{
  "hidden_size": 128,
  "n_experts": 24,
  "d_shared_expert": 0,
  "router_score": "softmax",
  "balance_loss": 0.00496,
  "lr_router": 0.00235,
  "vocab_size": 2048,
  "init_std_down": 0.0,
  "decay_fraction": 0.867
}
Below are experts of layer 4 (counted from 0) of a mixture-of-experts language model. Rows are named gate (a neuron's input weights, with its number), up (a neuron's input weights, with its number) and show model dimensions 0-127. Each number is 128 + 24 x the weight over its row's rms, rounded and kept within 0 to 255. Numbers have three digits each.
Before each expert's rows: a language model's description of what the expert responds to. This comes from a sample of Wikipedia text that the model never trained on.

# expert 2
Description: Word fragments continuing a word, such as gun, ical, out, ure, and single capital letters in model codes like GT-R.
gate6:104114109131147102115076144172166130171136168127119119156173115114101126180125139122100130141100148123102103108109091171100109127135118128100090151126111174158093097139127137153170152114087152115110107115130128144127134129108136147105180149135109104145134110145139113132071168121126098099150166126142144109160137139115114110145117099126121104099140119072116122169162108141129169101141
up6:091168137094130113094115123100166141123158114128127136145163099108111111149137147100096154123133140121143130126094148145167125148120126109102118130178074155130094121111148093148196174131095146123122126117093096117093143147098160139138120143167117117131138111136127123125081144120086065092120132108149135092144114117141123157092135073140111138116169147083121141139126109146109132095145
gate7:142115129153174169133130162145137141185145112130140101104116099123132121128094120135149134121124143124144160140147180113112093109146128111093095132155131096109133142167110139094120137126141135109048137158146155160136109154112159108111148122141161122120113127157087092141106140142135120102097117044150121163125109141097094141149140103093113107134155074132135130151149140131138110171141
up7:158145124153166133153141176148144131162135115160161085118080108121167114136106105125165113143123169067178153151105139092103131113136130120134118121140136116171153137121128130093102124103142126127093116151115159144101131154121134128135144083130186107146087140178122118154088100128116131127124106098148116115124107140100126134152138148085124102109132091138168176166084139134115138148125
gate8:144132132151114131107106097118091131113111121094130175094172095113110153130126098114130125143163166086100167132088133127160093125140133151110122132107138163145115093142104105143096126138117152136112116137121134130171108126117183178117153151136121091120106131107152118104081106113106116192104162133130134111107110062162128131134078177124120160104112136156137135158141111101118146133114
up8:123075124154122125103106119098166136118104135149141162119146107137112130120129114124132133088139171104130148110100133128116068157164113138130142147150154146089085148151096109135129144162109119090135091145134114088155146121111095109116145157117094111126110126139123103089100074096133145144148135132158104159159165091127083107101092089135115147095127088115159149124148160160159124107093

# expert 0
Description: Digit chunks in coordinates, years and table numbers, such as 00, 50, 17, plus word-initial pieces like co, com, pre.
gate6:131114094145148136102111125103114104144132103108140126155121133142126134125158143132148142142138141162127167126149152137162144150151184089146143128096121137116126127108135147115123106137076131114133118112097122144138163172096121141132120104114123132076166188126116138110095106128151143151160130096081132107077109124149133124116100093162102130064114143070207112127099094112135125137118
up6:122141096124138127160093130114135099092137133125102168126134110126108146147076194152107119137140146153117150124179164097157163120099120148128170118134151133114109113119129127147133115113118148106122104120144118117133088143130134135149125118122123148067120141159184087175138159088114124153108172121111122129131132119102096134079124172169110165104114105122145130122070110096120172112136
gate7:169099156142153111097127158151127120164142176110086098106103151149107140118154105121161120144159156088134139082161154095169086123127108128095124101138145150120130093135115152141074131168135156090108121120162095121148134128107146132127145111133157113153177133151144141133132094134142138115107107110070087117137149150128108081137139149077149129144172143139128141113147122139102124160145
up7:131149152116131104134138156127085131169156165145102106117125181146108106131148109081121083133170160142145138103140134089138147109124159107115143080140140128126102094170121126153111142134147158072140135135141106116133122162112154128108145073145149135160130126148157127158104087136150096110112115122146102110149152163118093137148103156100169115163154183154127120102116082137114143144120
gate8:118114146138087136139100118084145153092149124148161152144180135117133154084152119108121172123141101069137114143096117148112091111123122174126113144126130159146124132126146164166161117146112166154130121140135157149111120119163153143139100142139121157101159100112174154136127196158121135122132167145129121119131110133127106111128092136145089085133147123118101077114103122097091124112177
up8:096179128120110100134116097112127107142160162156141148119143113144097145104118148067116137157128079110152103148105101096113130157125111138105157127174126129139074111126128158167133128135144111108168116114111146126080133149147148135124115109120151141071126098114174148116130183181113115062111150121129109113154145140110115119113116149113102128144139159132145103116090100117086154112138

# expert 14
Description: Table cell separators |, periods ending sentences, colons after infobox labels like Pages:, semicolons and closing parentheses.
gate0:100124125103131146136126132143090168142154160088129098127128134123130129089105124096153109121093087100092157126099115144190165089149123134098140120126164110143152123113105137128111119118165176140150163152134130118174185125138158108114096124111131122170144158112171117119154097092152134135121114112101115115115151119146168150154139150138116119121100158132132137092123130060112181141120
up0:108114113149157149152162091102165106154145158115053138162118137116117127142126090117167143105120122132142108139120119087131114145179130115107115128093122127119141151124120179141057125132146113125133084132131096113145130103121092072121133132119091104128142115165113114111152102158149128092116134130117078114131133140174140093119089137114166122097110089137152115141101138100120141146173
gate1:118098127148096159183146136166053146147132159146127170167104146170128103126132138086115105158148104134110100115106122143123099123128141106147120107148106138155083123093130164141120093133139135150126130130082136132129117131140079109155116108142177111103077140095167123123116134140140130167124128125130112138116184099151122081093118168132098146104154110160115110120147132142144096136140
up1:136052081167094179194138160155100153118113175159119120142104153146114146125108152132090103156117123140104104103102137141116125090136151113142143115125131139151135105109136143116137068147118133149132099108114130138126143133142102111159064134143133149107123104125161130162092117151119147141159107087128147119123127106123147099111119158149123128073153113140133089123166142148141095126136
gate2:155097151120123129138122179124119149162137128114100096144113165155108111127133107086122137166156138130103172102097134134115152106112143109140104116105077142119129110114153099113154145169128174072117127109137133130129130134128188143123103117155141105127200150099129109109090131121143140132160118116204124126124090174151101148155148175127128102149159146096118114134124114131113119121111
up2:111108145131169146083130128114133126102113187116133108109086159099125109124177095116123155146165112154090136096106151135134122105110121111148098138129096127121098108156150118103129104167111141119093099103150145129135100137163111087145134108166153098096145141126139171141107151129111154151144154156170100148149127122176086131147138188134128130136118123122085093118105121122130186114149

# expert 19
Description: Word-final suffixes, chiefly plural s, plus ed, ated, ish, ment, as in riders, rededicated, backlash.
gate0:115119138098148096087140112105113106169151119173162158124110105202126131160120138180119067130139147142098163111121122109180165134131126122099132114139167137156103091122144127132130156122145154113134155166162152073133128146175125132130107138121094136134157115111155141154117113127153104141104134117159157126159112120134123151199147133129121154108139147148134137125106128142125089169125
up0:160111154077126093089122116146085119128146131120149144115147108143117138114142148094126081144110121131084147097129099158165154139153106128083120147142145162111139144087135092128126119142137128101125177144127158117147159155142141121150065129111153138080133082108133136092155087119095122125092092161158114115126146149124112134171113116160098095128110128111085127121168103149123123164114
gate1:148132121131132107071132131150139121165139167139136126134149090129096107116131105144143109161105116114120116106131179135081115134152087131131117099128136184098076121117152101141107090110111107126124171144147114104180170113096139121103155143151137141108119105081078143127119135098153085135103102172127122146135136100135124102116144104122127176120095130162127137129171134127142106069107
up1:116113171118135104125074112112152097117103165124108131179133087093113153147125127135130107097112145121167141134168134090154106123146137114116100127143119141090115131112100129143130160169126113138102108136135082102180086124132105128103148089121160114126108107139162118115120137141133168127144151135109137142118178053161140111135163117134127151081178133125172098156126131131117109110100
gate2:111137119143102114099119103139115109133178137137164099126098081099114121145138144141122091158103071158153139117144139096126136129109133119148118133136155141113144147110108171146152094157125153136137074139140130149163124108120129178123160107114137154139122128131084170149121104156158120116137151176134155127129145078108137118141119113122122174094079155134140123181121140085174086110163
up2:122156131099171123109138100118138165179136137094097071164082128148144103145086115115098128141113124143120145131140116133100174104114131099094123132188108148131128128140116126164158168109122155116162121157158091132087140105109128171088159103127112109143141115132092133128103138174138133153144159148136111141100161155140099119125143129147127174137157128123144113174112173124149115094139

# expert 10
Description: The 19 or 18 starting a year after a space, plus inner syllables of names and words like ber, le, ri, e.
gate0:140150111124132164106152130144162152169167164118149103144163108085116120121088120106118157104129093110153107134104153106092141127147106152099119133147127111133168132118099122146154120112151180166118102120131104134154133186093116116128129079090142151161129121125135138157138085145122107110097169153115147168113134094157175204145127151119108097130119123115105122124127159109155137132129
up0:130120144132146147105124176146141150144145175127147143155140133112148101156115090125162160180114111140127095084105083116123152119136092122166089054142103130137161140124131137139147123093118173153109120152152094111158129121126113109124143087132139135155104150143151131170132095141119140127100121140133112147150080087151147182118123159144115117099093103131066112141108115111129113124144
gate1:114069142169137085151164164148110110140120156156110146116121155112102129155145116112151147139148068176129110159143138128132140113118158082100111104118125115098123108142138140133123098161122125135125138122116150147157180149138133113091126132126175095082087115149100169117095091105125118095134142118110133098127131151111148128117106132169117098161148116131133141108117072118161131147189
up1:124078137110087091120157166154135103127124164174121186136131123139123148185140117132169135145129081166133118143134124132137111107135183084128129115142156160085104077127126142121116136151100166102070145123142125149131144150106129130077120101135124115096109138102121143135096093133155118121132140167129159099119130145125110126140142140165123120136144105156112131116142109166185104129164
gate2:129124136157073128102117143120118122180166123133115112176145109108134152163108140121141129088147120105140113140081116105069142136138106142103121145141137129113107103177133106115148133164112148159119109180122112175131158149076109102121136089130148128148114103136120073087076140156168110126099144131149138145141124131137146162119136155105159105162160132107116108134132125157140092160100
up2:129096142089102097117111108106104122193176151097160155152119074151148156124122138149181113158135107122122107121084133121102178129106107135140117154100084165123117077137149124096157126131112108108126122130140117110146152128107146113112180132140127150147151141123116076118084179131109096161150119123156128101115155151132136110150098139132147137117151120112114124143103141166132076122124

# expert 20
Description: Hyphens in codes like SD40-2, apostrophes in Men's, and early syllables such as ro, ba, ho, we, Bu, Ra.
gate0:121101144149133162120147161146105122150130161144168154123125097109147156120131082187126136101123122131120095131138102068122132109167119102133103074097161124133099158147130146093131125158113107154153159136091153126121114124110105143101125156138095131146120120158146106157134136129122142094163125081172149091133089112176167136178121140134134114149118106109150112152128109069104141111120
up0:131088165136140120171124160163117122173140114138106132190105135130106110163120059129114142135138064149142142158142145126123157133148142120114137143152144171089121148177091187113133152119141118114120137135139113143184155096112101120108122084139166119118072112127113174148099139170116109111151152146152116126119138138132139137132156123142135144112119119118121133113171096124110147098136
gate1:125128101132105148090167136137138140131128147205104107124109123141134135092098151105125098147172106168083111133115093147167107123151094129117075121147124156111126109131134122111125106116125145129120170146124099130152117133101132145099096075123159112156133137122112147119097134119149143182119116129154111093159124110173145147148116147145155131116089127151084170111158130110137161133194
up1:121129109119115113151149148132126130117135140173163120107133145174137133117074107100093091170145102149111133187156114177127085111155102119140080127135114124130122129091115194120155150129109151127089151121117153118119155124126110148108145112119153152147106134102085121117087122126157156184129089100133133095136131084116109128138148118120133157146129151178067145125131125110149124132155
gate2:100128117107142127102145115135102118119148132130118141163146127147141159196132149148119183113112114124156145136127122154190141101123106102069114112126133125163101130113132134199147161096135115142152161130114128146118092152106106129133161131135146134115110115126149125148102096129133156103135126104156121090096140154151100158139140165149129107140170093127147111098190134104125093076090
up2:121150126084123120145144138120149176124125120121123120140166123131162150133103104152090145108127114114107116151123146125141157121124126114094104106123105132126125116148128108126131191089097132121148134118100171115096101138073174134112140170127116145139178129096096103121085143152102106139140129129168120104108125136141114197105090136149113141127146145124118103124130116184129040105100

# expert 12
Description: First piece of a word, often a capital letter or syllable such as P, F, G, Ma, de, b, and te in instead.
gate0:128120121100115118127128146135104138116094139097126121131151145107133120129117068094108100137147177158122165127175125089155123143133153141110076094066111136132127107123188124126126143153109148126110125108133120104131125096142100155138157124143165118178111149152146107131132085142114141113117109121122115137079137081138084099103088089128109172114096114161158158161129116111167100115110
up0:110137134130127099115128126174135125115099126120108115125155121113125144167115138121133135162128143164113144137126123122120116157144196150105073109115121155124127092141135156105153114157094159145126077145124087115178123099136103167157139107140164138148110151162119108149132107107132151122120142150120129119091139112155062090133090148173175158077096124144145122160164129139138080128108
gate1:123114142160111159107131141106112151111093085117124163114138100115165130148122144059140064130143116113105156123114171141123151132116154103144093134124087136137102115139080142110168130157123169122106155118171167130120130185101143159130106112142127149110135140144176081112123138175144101103129150115148121145096131116145116147149120098151117112173108138135146162079120126099123109109125
up1:119133137128130101135099101150140130169088106105148129128111115125148146124137165099154112155121147123154158092147146148134134149089135076145142147189088115130099104105095145104151136121156143140098142114091140111135096165143123173101116162160128138076167082104176107143128155171156146122128155148192134133123135131115107128151129119131078108112145165095115131111148136138118103101127
gate2:159141123153110148124184194123135149113126149094097111114141107145153136131158112114094136110155122114109133115158116130119132129131110139104142157117083104113145129145081148141133173154116160126080079115145140169121132124105129156083089135135176162127110140135145117130067127154088096116115117151170133135099180149151138133150152088131116124155158128106125088138120089155118114119106
up2:135171107139111141147146162094159148131174146120090127068146125131121141151124133125075146129146123104112123140143088102150153088138138116136116127117090116129138160156089155102130186115083155134087078121138125156130095125148145183093110187098148146145154126121132141133092111137094128148132149165144132146122153170133108136139107125141110102138148185132130092109139111152144133138129

# expert 13
Description: Standalone numbers in tables, scores and dates, such as 11, 4 September, 1; also stray word pieces.
gate6:142154113174114170119145162105097170075123145141101128160157112119116163184153156095143105125105141135114132135112105137105099120140106159090120169097142117129109144081139113173080115159131165145093130140142132100122118116094126138148108100142182128105104082118132103116120105088093125099144114104109105126151153140110126108124105113161127178127113145156147136154141112146153125123094
up6:139108147132150132107116139102135196142123148147134101112164123141151122157140163115106091103133146131139101110112131132154109160092097167099104102161117162153123131101170128186138177118091133136109129095145113093155123153089133146111099137130152130134121120128101126136113107127111151137136116084175163163136138149114149183101165096094135174111155123092133150096134145164136131157120
gate7:126122162166144139124112151159072140136138146113121169146117113156118164115113134133100119152140106160128168141079086118135128095129170102132102051137131108110139145143104123156102143128084111082072106121130115091145162117122157161148142133116161109135135107138154107153143149102132096132124118132156094087120074121150114128146100119140093119107144117107113110114164150135170154113148
up7:121112141132124091113158131150081121115115126117129148133142080158091184119116148141150129136135137143144154140108119120113131119130151128113101080117130122146134127100106110141136120172076118084071108138159109072137155119081181179147149094097121102153131111150152136174142155133118106139128141156151117054123109119141111138144108138142119109118139093121121106114152187119145135124126
gate8:144136152121117164134177111094146119120165130122100094154148092134148113100143160089150109110103154136078183090126138127142105149116134131121140125106073130111134105142178104180109134170128103144097097122114128135121148135108136158140137134139142131130144135129161132115121100118136127163164181125167146128129130124170132127165107144116074096077086137112153107132163101105127166118148
up8:115118111139117115151160097079148176085143090139123164161124099129136145115156179144178108063104118144094151093159141103141099096129123128100148138114121113116120105133135142164088124222140088153104098129126109116135143129133125147124151102166166148101128133147150147112135113127114149167147118112161111135134133119104105115151151120132119102132096142130148129125129084115144124157118

# expert 18
Description: Verb endings ed and pieces like et, la, il, plus words on, or, through, named, called, sold, built.
gate0:123103145125112141121115143126104157174126159106137144128096115180142081125121097139161100135140164172133142120135093144151141103152187135118126123109066147128117112118129091134109166093104144088129114179158122094130166180151134097142156110119159076114102167091174127120145116122139145151103116099135115152090109137147154110142100140125114153128145109102133115141135105149150155134136
up0:138113123119139146124115133153106203163123117113131150127147113142110117118118070135124160107183169155099154137117155106106118117133166123148131130102117095110116110152120093130084180122104102068159124152170105136139147166183126092120114116124145145130130171107189128129183143164110132116075129124137138122140132128118122130146136162125105144107136098121111155106099133142117124134109
gate1:115103168136151156146136142112128137108164094130145131145122120141100119094089095099063100115144124138135149151126124087121124127124109095095109116135064116156113126153113185154102181126149155118093098142122130117135120125099157147132121148125166121167103148130151150110106167134095137129172163084156138104120084132132130142086138159159156159100142144146132111152110111128099136134167
up1:103134139087153161137134137104150110077144125116100108122085084111110150089114096146110077111156119113185120175125152108122127113086104115124107122165099114144103141145129157160124151116163160117109099160171102060122108117108132089136125141136133126122111117135124128099083173146132127123152159127135116147136109132141145150114179113149163157117089143120124163169108122146141129113119
gate2:110093141166114119107139128131129166084118117149127121143114100122135137150102171058164146131157087174105110109102136134163105119123112139109115111135150096093093133142163110136150158133153160118093092142133126113160180109099105111136130133142112092130118114147118136122146119110141160123093138111143139170090145145130064153168094137146142144188130153115108126110100129127166147124157
up2:136132136133156130088133126136088147101156095142167121119143107125100159109138162093177148118144110145122117110125140132171173106087086169121152114132156093120084113174143108124112130135146141137150154082077154146140199139114141130108112100135123112131165109138105167131133134156140102093056121124141112138120106118123127123146096157151135133145137121105114139102109180119148129148148

# expert 8
Description: Clause-linking tokens: commas, and, that, which, also, but, who, has, mostly in running prose sentences.
gate0:139152076139160162122132143177128169142153134139110119181134102098128110165126141132139064124128165156115110162120144168148116101122116128118135161113139113142163176116134117117093144143139154144150106157141117124178129144088134177105160116116150171135144072127114130139095120133117112122129131109122142086121124104120136104138130083149087112138145114168114104145159108098154183125138
up0:116104157136111102144118108100132152111124137125125181143136110071103121122139158146109118122115131135112129143120149109180129138159142147106078112154136105160144171140134108068138125146155141128156114131143119122147107138136086154121142077112140177082120122094118115087154106120100095123138139118123147116139094125122137139147131105135088131170162164149135139122098202148136193109136
gate1:158110110121137152124078153135111100143158136134185119159093109117090123141120144127112129127102179104140133091144098131128111185111137108135114108138115168113122094114113140140155091129137128124099139129170108093159137130125094126164163114123122130166122075169196140164101120140159105093101128146139118151135140110133151171091104160092103122124139113143138141131141154079151105115127
up1:136128109145149087156123136120159129131105132151091116109117119125117128118110154097131171111145088145189107131125103151106121087158189114126131159100096107161107135152144126112158149116105130098126157182160088126129167129121126111090113136116090092111127129107160151115167099111144139139139121086140132165125124118134106138136108136101104146146154167080134136126138148130163205124156
gate2:180125102123112102100149139113141116082160204117122165123128078115112168137106133128101121154084140111137084149137142156155146139115143133122145108090148114187144144130138068140133156120129127136106146143151124109109109149111171167121168130129123156142139115134140144150108110106137127148127130121166107109121114105170132155143138114146092152140145110149162119174176126145104160173144
up2:104151141116114099115162125112115097107152134111136167145110099131137186151140130156125114145093088083158097135121146138146129091122180130113141122136109132151179135096107118132101091140151125152159145137151107158081118145141140177142172087138150127132145101148112156094142125119090135144138159162113141120096138146169119158131100141148096141125131120106143112149156156137091195159147

# expert 11
Description: Syllable pieces like ra, i, g, ad inside words and foreign names, such as Oliveira, Varaždin, Kippur.
gate0:079111113139085166113137133135093115135123169125086115141154139107149101104119121077133163136135106126092089112121090089114181150131099120146109136086073173095153156123180110155150118125094126140157115171150137116134127122144173158105103112125138124105113151114126152117143132137119104149141152119117128110133137126154070159142102121150161118139108148107130104160132106079146108131144
up0:107075138121132160121148170136126138119107180154081172144113148120172134131067106137169149111131093127077113156131122097160154149148124123157105129132105163108129144117115138169129112145130143130157053127146154080129141114140111143119129115180156121102116120122142123100105143138147147144163088111101147133103116129125081129101109157136154103144112140105151114144103090122138107140141
gate1:135134157124090121099147169167123137156138147142118078176113143134155131137119101103164124135142110123125127097111117131139133056121098129110136123095092109129148095178094172146136144144177142143088090155114164132112119125147086083157099130135156110146160120104110124126113143146149140106142162125099136145133112135143130108085116138144193115138141124113120084115139158159150121154163
up1:117145169156097151069149131149117103164146088141088112176110130092158141144084097122176132145158111081090140111151112152168136161136104121098130147104123134151109120133125142175129116112140132142168112143100168085141139152120130120149096137119172142127126115127096114096121087136166106086124176108101145167103127137126142126122147152156105118115109115130131120103167146140102122115150
gate2:099177135152152107119124139110137157147107179162084146131103130146129076175112091139111120158206139143123131129150135116093114113102142120123132112122127140135083188075138085135129142146108157133118111144155130167125126111156119133154145135137095131120092100140117117132114092099136129132096082109148115148104156114126117125135182136135121118141156087128101144157140113125179116097120
up2:084155145147151086129137140125118116163112109150104155109083136106128126202096132155136147129164082119146144133119130136124159140163161148118138111114132158102095114096156112135130100139159143134150106127161151159156138128190115128169152160158094133078066120166136118109113130126133097133096106126109119143105145117126104115149163170114120104130145095140107107165132144137143121146158

# expert 5
Description: The article a and verbs is, was, would, been, as in "is an English professional"; also endings like ing, us, ity.
gate0:134132158112165103133082130122158132150119189115100095128130123124118099166115122144129135121133121134135153129105140123151103139070196151137106160135104127077144092166113132133159110138138140111140138082169126092120135114113139118120182130123121140095098127133171119155100153122177067144153135129152113131134118115170105152142108093124157147157115113138109096138113083109156106117107
up0:109119130134192120107100154131148112139121166111101122118136148112125147134099154110148120156143141105154169149144103113144097152122142126145139152105125169064130107140101135130093125151146119108117157097134155077136143141128123129151143175124123131103120128145164111154106155143205098115083119131135124143102091123083118080102138093111113134120142116131139138124165125196147107137174
gate1:138168119096173162142120135100155134132131115164152082130111139148113155121114143125085137112132123166121120091098125094107099124085139159136107154131088133098147145134136126123123128176095101112095100150139114109107181141095129128149132095108135106144141127133118114133168149143108142105141106089139064084117176102129118101161165132127129143134113156147165123150112152149114095107066
up1:140177152158157134104133127162155151109103155124146098158143118131102144144120136108142135142111087136051120164092077086133108153078067149113126122138114151139151123117166105123148091122101158119100132145145183139121153149142146126150096116133103143144139154078129142129093126106111155128143165122139146086098164119115093123156127153142149097114127163117114109134124125137151102144138
gate2:160095146101154159097138141112109130165122139153159112146124151139174135134090137122100106130101133143128131133126108142155146103128121086151145116134104162169133126095125144128150145133107146064171122162129118114145136148117182093137157126133119063120147138099131192132109109143157138126122149117160133143132123163168110145137103146110120129113103225126118129155133127098129127154155
up2:112110154118134118140089105109119113165124109132165091129094130145117158114113132078104120124130139162109147119120095135124130129146130095137129140128135166154147164095108162127190121155078138108151141165141134111131104146145189103164148126141118131144102102116124153120136167133171139163151167117136120170114102151185120161123116117129110099078139197104142092132129148093134136134127

# expert 15
Description: Hyphens and list-item dashes, plus w, W, r, or, im pieces, as in shipwreck, Rawalpindi, aims.
gate27:138124142111134116116128155139080131130131125130152114137116125125176137153123135142083118070141110146115117104154148137204078125133140122106153094047152137134163131115152131130113152097095166146100090133147100138149148163106110107121158148091136097151123113104146173129112128131137117133133117168157135077174096164111135127121114131118154132109135142099089122124127141136142146176150
up27:122120130117159164174145138132100116121145135142133118155112147150174141168127157129112086054116101128142141133149113112174075149159117104114157099133156123128131139113139166140092145131113156153083085133176095161158124138111084101131129140117153103124083146183140127147098143158170128147134100172148143141145091119124132110117116121128148126099142116100119113154129142140135140159160
gate28:120141118136139128114140131167125130147156119136136120159129108181110105158108124137176081135120155134130143126134131179154126145133109109101124158133117133107108131113085129156123135105084178147183124111122152164096109168084132198122133123127123111138115117177169147160130153120088125107096125122150109159120144092116158149180144074136125164131107130147095141140161125095125098126127
up28:118108152154093107134111157147109146120136117098146126157136066148084107130121141126132102114130134112133130164146121109128133154187141120108123125143118101118130133151135111103136157160089184150132149111118110120169131200133136142121118145132134127106175127122088138126118070154111121125098065174106100100146155094140130120127150141085159146135153106094142123125091145146082146154145
gate29:137137142133184136142151113117143146125143104130085105084147139090103105081110113115108139067146094152128130143141142135070161111158158124114113152082171056123112115172128132122138147135160151137138132106126120093120150119133170118113119141167145167079131132149109129118083109136152127109121127139173141122160119095117116109120148132150069126155167123123115155126113125111103136131119
up29:114168157114185137124154127126100153125157095106077099067114138099083096124138105135126157096153114156189188145144138161126124108118155118088131128124165065106116148135118131132130136137163123148108130112138097138133143124093181099137131141141124149100109098146141147150140126125166126130114128108166151125151122098096121122117140129169094157133146126131143102150102104103118141162109

# expert 23
Description: Second pieces of words like it, co, cu, ut in fitting, recognized, scuttle, plus A, his, her.
gate0:108145163124116122086102148100104160142134110157125145158156127142144130105111179111123133141192105117121114114128107126130077183149118158124130119130101129106118157083132111133137131126123150114110191113148161140125151163157161103148139129143125153099095118142151077133119112117146130153087074123169071125139141085095140128112143158152138127145077116132128112093150142150108142148135
up0:119141126137141125081087129104170151131133130165131168169135143116166164129124130137117129142149129118122088147118123144143093180120146169150136113113131123098106157083150116120141112153122126130099141120151190119147100119157169137200144152160113115103121138136113109140128122090117128132099089105169076157155141087068112160109147094121110129127115140118148141110148134135100111131163
gate1:137125091125133163092137097120130107110152125102120109154121101101112149118119115084109086154152122167141120079108100119145113156160126113128117075120097102166118149122109109126129158110100162093115103131135095126132152129134145131083165117154141112110141149132142203165098144108144111118143121148132167134098122100189117107134085124105090141124128175095143118169165134133141152113131
up1:127110134131126167094117102126136141112147098127134141121130132141149164164155157156126096096144143157139101110110123094137120162171086131136124094119128141140100165139094123137126135184135097092119084095135106099175132112124085105142129111161118092068105127138160154148098118162142108106143116151131155152113160099132132092059122145133103156122108147092137130159145157132103093130147
gate2:115135124117165160136149175122140159155167130127125149139129114101133148134121098143106101106120152131146134101157138136101128160118142104150123144141134110162130123177117203168098089183088135158098154100103152145106128130143153140109111134139155103133111122102134120115069144125130080127109186148162122126148139111150146104156094119177141153124134116112133150144180112143095162117134
up2:127141130139158162122096123111156144182143099146123164074095108125090113165120136093125139144087136103147123128092167133110122189114121116157137169136113137141114086136104149154137087186147093146100130122073106132113165131099129129113122118140147108125104116113139107098104120139165092125075118123134099117139126111138129089102135144149161136157121115140170146123130131163104172101128